python train.py --d_model=448 --experts_per_token=6 --activation="squared_relu" --routed_scale=1.0 --norm="rmsnorm" --norm_eps=1e-05 --optimizer="adam_variant" --seq_len=2048 --steps=4725
Below are experts of layer 5 (counted from 0) of a mixture-of-experts language model. Rows are named router (the router's row for the expert) and show model dimensions 384-447. Each number is 128 + 24 x the weight over its row's rms, rounded and kept within 0 to 255.
After each expert's rows: "mostly gets" lists some tokens that are sent to it at least half of the time. This comes from a sample of Wikipedia text that the model never trained on.

# expert 2
router [169  93 127 125  93  91 102 105  79 155 157 123 163 170 115 107 134 148 125 166 162 123 160 107  85 120 167 126 123 160 132 117  95 126 137 109 141 157 142 147 183 138  96 139 103 112 138 151 124 141 128 121  91 109 119 100 118 136 127 109 142 104  77 137]
mostly gets: "'", " first", " one", " two", " season", " film"

# expert 26
router [134 150 107 147 126 147 139 101 159 132 133 130 145 120 122 147 113 140 137  95 118 161  89 120 110 144 114 121 145 133 147 117 184 152 146 119 119 113 128  91 124 121 130 142 116  67 133 141 102 107 130 136 160 103 172 160 130  89 111 147 143 159 159 121]
mostly gets: " also", " not", " has", " later", " It", " then"

# expert 3
router [153 139 109 124 118 112 102 152 151 161 139 176 158 136 152  82 137 168 117 105  63  92 114 167 113 154 123 104 153  98 107 133 148 119 120 127 122 127 167 118 127 143 120 121 124 120 140 122 117 149 122 116 166 153  95 113  96 129 116 163 133 133 153 152]
mostly gets: "==", "===", ").", " ==", "====", ".\""

# expert 34
router [118 131 110 104 171  95 149 174 115 164 124 204 130 138 125 114 143  94 116 129 129 184 127 147 148 132 168 119 124 126 126  94 121 134 166 122 114 108  81 106 119 143 121 144 135 138 120 145 114 140 134 121 141 145  87 161 143 111 112 112 150 109 145 104]
mostly gets: "\"", "nd", "an", "on", "ym", "”"

# expert 32
router [117 142 132 143  84 154 102 171 123 133 128 122 115  88 125 171 132 134 137 135 113 102 118 144 147 130 158  98  95 120 103 127 145 134 133 110 113  97 117 126 115 134 142 142 114 127 157 135 155 136 135 110 145 102 101 149 165 126 124 123 121 111  80 108]
mostly gets: "ot", "is", "ak", "and", "io", "au"

# expert 10
router [129 127 142 115 122  90 138 131 103 115 129 114 100 136 134 114 110 130  82 118 170 145 104 125 142 130 140 130 103 128 134 159 132 135 113  99 145 141 147 113 164 150 111  82 164 144 110 127 133  74 122 109 121 108 166 164  72 117 130 153  80 145 105 129]
mostly gets: " and", " from", " by", " or", " $", "("

# expert 11
router [ 76 168 119 123 132 118 151 113  89 111 115 156 135 131 135 103 142 102 131 112 125 173 180  92 121 126 119 131 114 101 143 101 108 153 169 142 131  83  95 128 140 167 173 157 113 168 108 178 135 134 145 109 158 128 121 170 118 141 115 162 131 132  89 134]
mostly gets: "t", "th", "ph", "it", "st", "ve"

# expert 23
router [ 95 147 120 120 100 160  78 126  84 135 122 108 164 128 138 156 141 141 149 153 129 134  88 111 161 168 136  91 113 100  97 143 143 146 100 137 115 163 142 103 102 168 100 129 136 131 131 128 132 167 152 161 153 103 144 157 112 110 100 101 118 166 132 124]
mostly gets: " her", " $", " him", " his", "]", " them"

# expert 41
router [131 113 126 136 103 139 114 155 158 124 113 177 102 146 133 109 145  95 160 135 124 176 138 100 100 138 126 153 118 150  94  86 115 164 118 140 132  92 143 104 116  93 124 120 108  91 152 156 147 173 131 133  95 151 108 123 136 150 135 132 156 149 145 145]
mostly gets: ",", "),", "\",", "van", " me", "i"

# expert 14
router [120 119  98 128  78 106  98 126 103 130 105 111 122 120 109  94 160  89 125 130 154 128 167 153  97 116 139 123 148 122 126 166 128 139 107 145  89 143 132 130 123 113 117 151 130 191 132 139 162 123 121 120  80 145 119  85 158 165 142 135 106 122 159 128]
mostly gets: " University", " Party", " School", " County", " National", " States"

# expert 43
router [119 169 104 106  93 103 139 161 115 134 125 133 165  94 143 100 116 198 104 117 127 119 157 182 119 175 120 187  97 118 164 155  86 148 142 110 115 153  86  84 114 130 174 128 113 158 130 130 188 121 132 139 129 113 132 170 126 144 138 129  97 140  85 105]
mostly gets: "===", " Al", " St", " Le", " Re", " Ma"

# expert 4
router [159 117 176 132 121 112 158 111 101 121 107 139 123 145  98 123 120 114 120 133 158 124 137  76 121 134 139 108 142 108 105 144 115 116 121 125  98 159 128 157 128 136 153 143 125 124  89 128 110 138 114 134 136  93 140 124 120  88  75 156 124 165 110 143]
mostly gets: " that", "=", " until", "|", " how", " Website"

# expert 38
router [133 126 135 147 131 156  92 106 144 144 145 106  88 147 121 119 105 118 122 110 102 119 141 139 128 139 148  91 114 145 212 151  95 101 135 126 141 142 162 134 112 144 144 114 103 110 172  91 117 149 143  92 150  95 117 131 117 123 159  85 144  68 163 133]
mostly gets: ")", "%", "°", " m", "″", "′"

# expert 45
router [129 150 170 148 102 163 128 107 134 164 146  98 128 126 114 116 139 124  97 134 153 108 121 162 118 116 173 134 124 125 162 142  79 101 122  97 133 146 144 137 137 121 119 143 113 125 160 138 106 148  68 138 169 114 134 106 106 111  92 110 147 103 136  95]
mostly gets: "′", "%", "^{", " ft", " [", "*"

# expert 6
router [155 155 128 123  89 111 157 109 144  91 135 123 117 124 124 137 127  81 136 133 118  79 135 155 152 156  94 145 166 163 112 108 147 116  88 145 112 133 134 175 144 167 109 117 143 170 145  95 136 118 147 192  86 100 115 102 141 129 129 121 114 130 171 119]
mostly gets: "ation", "ated", "ers", "ities", "ing", "es"

# expert 0
router [148 109 118 122 164 142 106 104 132 154  81 128 171 156 113  99 113 162 128 125 154  91  95 149 129 155 105 133 102 172 111 141 151 164 135  87 139 121 111 144 124 117 141 115 112 142  96  90 109 133 169 104 119 132 174 137 132 108 101 122  83 115 118 121]
mostly gets: "m", " this", " No", " no", " This", " Pro"

# expert 17
router [122 176 128 156 123 126 128  88 109 132  74 144 125 145 130 142 101  92  85 165 137 157 168 119 137 101 133 172 135  81 153 142 113 148 115 145 139 122 152 129  95 107 109  93  92 142 156 152 136 141  94  93 106 117 118  68 119 147 165 126  97 131 121 142]
mostly gets: "---|---|---|---|", ");", " |", "|---|---|", ";", "|"

# expert 36
router [124 140 120 126 166 151 103 144 132 131 162 109 137 157 122 109 122 126 160 128 121 133 104 109 128 129 112 133 115 104 143 160 117 132 128 116 128 159 141  85 136 133 175 124 116 101 163 102  81  56  95 125 118  97 100 169  83  87 142 143  86 125 114  93]
mostly gets: "f", "h", "to", "j", "z", "q"

# expert 37
router [ 81 134 133 128 122 142 139 112 126 168 105 121  95 141 122 171 116 123 125 129 137 165 100 106 149 148 126 145 179 119 112 191 151  84 133  81 142 105 144 124 146 116 133  81 118 104 125 125 139 124 147 172 161 154 126 122  96 148 140 139 113 135  86 125]
mostly gets: " when", " during", " where", " before", " until", " which"

# expert 21
router [130  92 166 165 111 128 134 162 163 148 139 108 124 158 179 148 114 108 124  99 157 105 122 128 154  88 118 132 117  97 155 139 126 116  97 185 145 128 122 116 124 157 147 120 165 144  96  84 117 137 117 147 137 109 128 137 139 122 117 113 137 115 168 157]
mostly gets: " I", " V", " USA", " John", " American", " U"

# expert 1
router [103 123 137  80 132 143 141 124 131 121 137 155 173  95 144 132  98 104 125 167 104 141 105 151  54 126 140 108  95 148 134 101 129  94  96  76 166 110  88 169  98  98 163 141 160 128 147 134 174 113 125 100 138 169 117 177 140 128 134 149 133  82 148 130]
mostly gets: " to", " was", " by", "ly", " is", " with"

# expert 30
router [111 162 183 105  56 109  96 141 134 101 128 135 150 117 120 133 131 149 146 113 124 128 129 100 136 140  89 178  77  88 131 135 122 161 168 141 133 159 127  92 116 150 111 181 125 125  81 102 133 130 154 158 142 124 113 124 114 121 113  73 144 140 179  97]
mostly gets: " de", " be", " De", " Al", " Be", " Ro"

# expert 28
router [116 135 136 123 161 126 106 108 136 117 109 117 153 169 110 140 171 110 106 112 147  88 132 159 165 140 123 123 132 126 137 147 149 115 145 162 120 147 114 128 120 156 119 111 171  85 113 103 114 158  81 140 136 102 173 116 157 133 135 127 176 122 141 153]
mostly gets: " the", " The", " his", "The", " their", " New"

# expert 27
router [147 138 121 107 139 154 123 160 137 114 165 148 116 146 147 147 112 148 111 115 122 122 130 167 135 128 116 105 124 114 143  90 131 117 133 135 122 141  89 135 140 160 128 165 118 136  67 124 135 129 173 138  95 159 128  96 129 163 151 141 155 130 108  90]
mostly gets: "r", " John", " Man", "ley", " York", "ap"

# expert 44
router [141 139 112 113 169 146 106 132 166 100 146 124 117  92 146 133 119 164 136  75 121 143  83 135 136 149 117 136 112 108 110 120  95 113 154 176 134 141 150 165 108 114 101 131 121 145 118 118 117 162 163 114  99 142 140 155 165 128 110 162 124 106 102 124]
mostly gets: " No", " K", "B", "O", "T", "K"

# expert 19
router [ 89  98 133 127 159 126 166 100 158 121 182 171 156 132 136 102 168 118 194 144 119 145 110 165 144 154 123 152  65 169 116 135 126 136 122 128 132 140 142 153 131 110 142 110 136 110 124 129 156  98 141  93 112 145 138 101 115 113 117 107 124 148 117 122]
mostly gets: " of", " A", " In", " part", " An", " name"

# expert 42
router [130  82 108 168  99 126  91 111 126 110 113 160 126 137 120 158 111 100 126 172 161 159 150 159 156 122 111  72 110 153 132 113 153 161 135 135  92 159 143 152 119  70  91 130 165 112 165 166 144 147  78 140 164 166 114 115 183 113 148 101  81 136 140 170]
mostly gets: "),", "″", "′", " including", ");", " people"

# expert 20
router [140 168 146  90 167 117 175  99 174 143 107 159 143  98 148 100 115 163 119 147 130 123 130 119 118 160 129 147 107  93 138 123 156 132 137 150 112 136 128 139 145 122 149 136  88 103 110 159 133  78 151  99 118 118 135 128 111 107 184 128 111 138 160 133]
mostly gets: "ul", "co", "va", " c", " Vi", "pi"

# expert 47
router [137 136 115 167 142 118 123 157 128 119 125 157 148  98 128 134 151 118 103 142 135  87 124 150 107 125 125 160  90 133 147 139 115 108  84 139 124 125 153 161  93  98 120 114 128 163 119 103 164  97 126 178 129 108  97 111 117 125 136 120  92 102 140 133]
mostly gets: "SR", "NA", " ITA", "AR", "BA", "AC"

# expert 46
router [154 124  96 118 137 112 125 134 126 141 114 121  94 103 119 152 107 154 192 108 129 151 116  89 119 122 117 144 145 151 109  86 118 121 161 141 156  76  72 152 150 134 176  97 119 112 139 112 127 148 118 103 123 116 118 127 136 126 151 129 131 143  89  92]
mostly gets: " S", " B", "k", "n", " N", " D"

# expert 16
router [ 84 141 139 145 124 180 135 152 139 121 134 126  91 122 181 123 133 141 101 143 111 110 163 120 166 112 138  89 112 113 100 133  98 112 132 132 165  78 135 139  94 126 106 105 147 134 129 115 141  85 126 130 125 141 130  87  92 115 132 115  98 138 133  84]
mostly gets: " (", " \"", " on", "–", "/", " ="

# expert 5
router [180 116  76 121 173 154  83 123 130 129 111 127 142 132  69 133 178 100 137  73 155 177 121 139 132  87  82 168 127  78 138 132 128 131 126 136 109 130 123 159 154 139 129 104  94 121 162  93  89  94 160 147 119 100 144 128 125 190 109 103 116 140 130  94]
mostly gets: "ga", "la", " South", "gu", " con", "ber"

# expert 31
router [ 85 186 143 174  89 151 133  40  98 117 112 139  89 120 132 142 117 170 127 107 107 130 140 122  90 120 106  79 131 172 133 120 130 144 135 129 130 125 117 112 114 129 134 111 102 140 104 141 133 167 153 138 120 108 135  93 167 119  99 120 144 167 142 158]
mostly gets: "In", " March", " August", " September", " December", " November"

# expert 8
router [104 112 146 139 134 136 150 113  86 137 142  78  76 160 134 127 137  94 134 128 108 132 126 148 104  98 131 154 115 166 158 116 120 177 119 149  97 112 117  86 107 120 135 141 119 131 127 145  44 145 126 146 156 145 103 123 154 109 164 113 155 129 146 116]
mostly gets: "ch", " no", " more", " un", "w", " some"

# expert 9
router [109 127 147 104 118 163 162  98 149 133  98 111 125 129 149 118  87 152 137 111  92 155 101 122  89  71 130 106 124 125 144 135 121 114 154 148 157 129  91 152 121 103 160 129 128 137 147 121 134 166 172 139 132 157 135 147 152 163  93 154 174 143 122 126]
mostly gets: "or", " re", "ur", "ol", "at", "pe"

# expert 33
router [122 126 163 165 101  92 170 147 103 148 113 153 162 165 129 127 135 176 154 197 138 141 143 160 146 129  98  97 115  66  99 144 136 142 132 130 170  95 114 119 118  87 155 119 145 150 162 122 137 150 114 117 123 150 133 142 100 142 162 128 143 127 121 177]
mostly gets: "9", "7", "5", "8", "6", "4"

# expert 35
router [128 148  93  79 154 139 120 117 154 120 127 107 115 166  90 138  70 117 144 126 113 127 121  86 141 153 110 128 122 131 111 131 144  95 136  84  86 129 119  62 168 111 128 147 139 118 115 113 101 147 121 116 122 151 161 158 157 117 125 146 138 120 143 103]
mostly gets: " out", " after", " South", " over", " all", " time"

# expert 18
router [143 136  53 109  89 130 151 150 141 149 160  99 133  96  95 115 121  96 120 128 143 147 112 134 153 113 122 103 121 121 135 136 111 147 128 149 112 168 146 106 152 141 153  95 120 121 129 161  96 122 108  81 179 173 129  93 112 132 121 116 107 119 124 121]
mostly gets: " had", " has", " also", " have", " been", " part"

# expert 24
router [102 156 132 140 113  93 143 165  94 144  84 129 148 139 115 132 132 146  96 147 147 123 136 111 164 125 133  94 144 167 103 141 123 115 146 132 152 131 148 165 147 138 165 138 103 136 153 123 108 121 144 139 133  79 111 130 138 137 143 148 148 149 124 147]
mostly gets: " it", " he", " had", " which", " has", " It"

# expert 29
router [109  84 120 133  96 137 126 112 131 120 121 134 134 115 114 180 108 111 122 130 107 128  96 134 131 142 121 102 112 183 129 131 134 137 100  93 149 123 121 134 117 118 132 105 149 125 130 148 124 116 118 117  98 170 137  92 134 116 109 158 128 133 124 106]
mostly gets: ":", " –", ";", " /", " —", ");"

# expert 7
router [191  85 149 119 180  89 129 176 138 140 165 112 116 134 166 116  92  84  99 148 105 111 151 139 125 124 182 152 136 152 136 115 100 142  99 118  79 153 128  84 130 123 101 133 125  87 114 116 136 121 119 116 109 141 141 118 114 172 103 115 100 152 161 124]
mostly gets: " a", " an", " in", " dis", " co", " pro"

# expert 40
router [135 136 133 137 109 130  98 162 161 161 143 108 162  91 131  95 180 158 155 142 114 143  87 104 134 124 116 122 123 153 148 103 117  85 122 133 140 101 155 137 176 111 157 178 111 131 121 129 113 140 114 104  88 106 123 119 146 129 142  70 131 116 120 128]
mostly gets: "é", " Ka", " Me", " Ha", " Lu", "lin"

# expert 25
router [ 99  98 146 106 107  92 112 121 136 122 164  98 132 139 138 155 103  76 180 157 108 137 135 133 117 126 127 143 162 149 102 130 108 128 122 142 172 115 125 109  95 104  81 153 124 171 139 164 129 186 104 129 119 150 144 149 133 132 150 122 134 151 159 120]
mostly gets: " not", "ment", " name", " end", "ect", " line"

# expert 13
router [ 90 111 136 131 110 138 117 142 135 146 139  96 164 117 111 130 154 106 116 113 102 105 102 140 126 128 154 154 173 149 141 113 140 129 177  92 191  67 114 117 120 138  86 109 145 140 155  90 145 124 134 130 127 168 156 113 112 122  70 112 131 133 107 151]
mostly gets: " con", "ub", "mar", "born", "em", " War"

# expert 15
router [131 110 144 135 150 141  79 120 163  88 183 147 151 152 139 126 157 150 167 124 118 170  92 131 116  92 120 150  82 144 167 107 113 152 121 137 147 102 112 164 160 170 154 131 123 198 122 157 128 143 139 108 109 101 147 161 146 143 131 146 155 144 155 131]
mostly gets: " S", " B", " A", " F", " G", " C"

# expert 22
router [ 85 179 115 109 162  83 133 117 121 165 114 156 152 120 116 138 112 173 151 103 148 128 101  95  73 141 127 133 165 107  83 177 118 164 144 123 162 141 115 143 139 110 128 112  98 121 110 161 164  97 169 120 166 121 126 141 137  85 101 172 147 150 120 129]
mostly gets: "oc", "gar", "vel", "lit", " Ad", "P"

# expert 39
router [109  98 136 107 164 125 162 161 123 135 131 134 152 138 140 167 142  76 140 143 123 141 118 138 109 139 119 141 127 137 117  84 156 133 113 138 118 132 101 136 144  76 145  85 108 135 165 121  95 126 180 127 114  96  95 130 146 134 124 140 152 129 150 139]
mostly gets: "ta", "na", "ma", "to", "ro", "li"

# expert 12
router [154  98 135  99 144 144 126 108 117 127 119  87 158 126  88 133 137  78 159 113 151 137 122 146 111 169 149 112 109 144 101 135 135 127 144 109 105 184 162 154 132 130 132 169 137  90 116 121 145  94 103 117 159 116 140  97 121 121 119  62 118 100 156 127]
mostly gets: " National", " film", " International", " State", " Award", " government"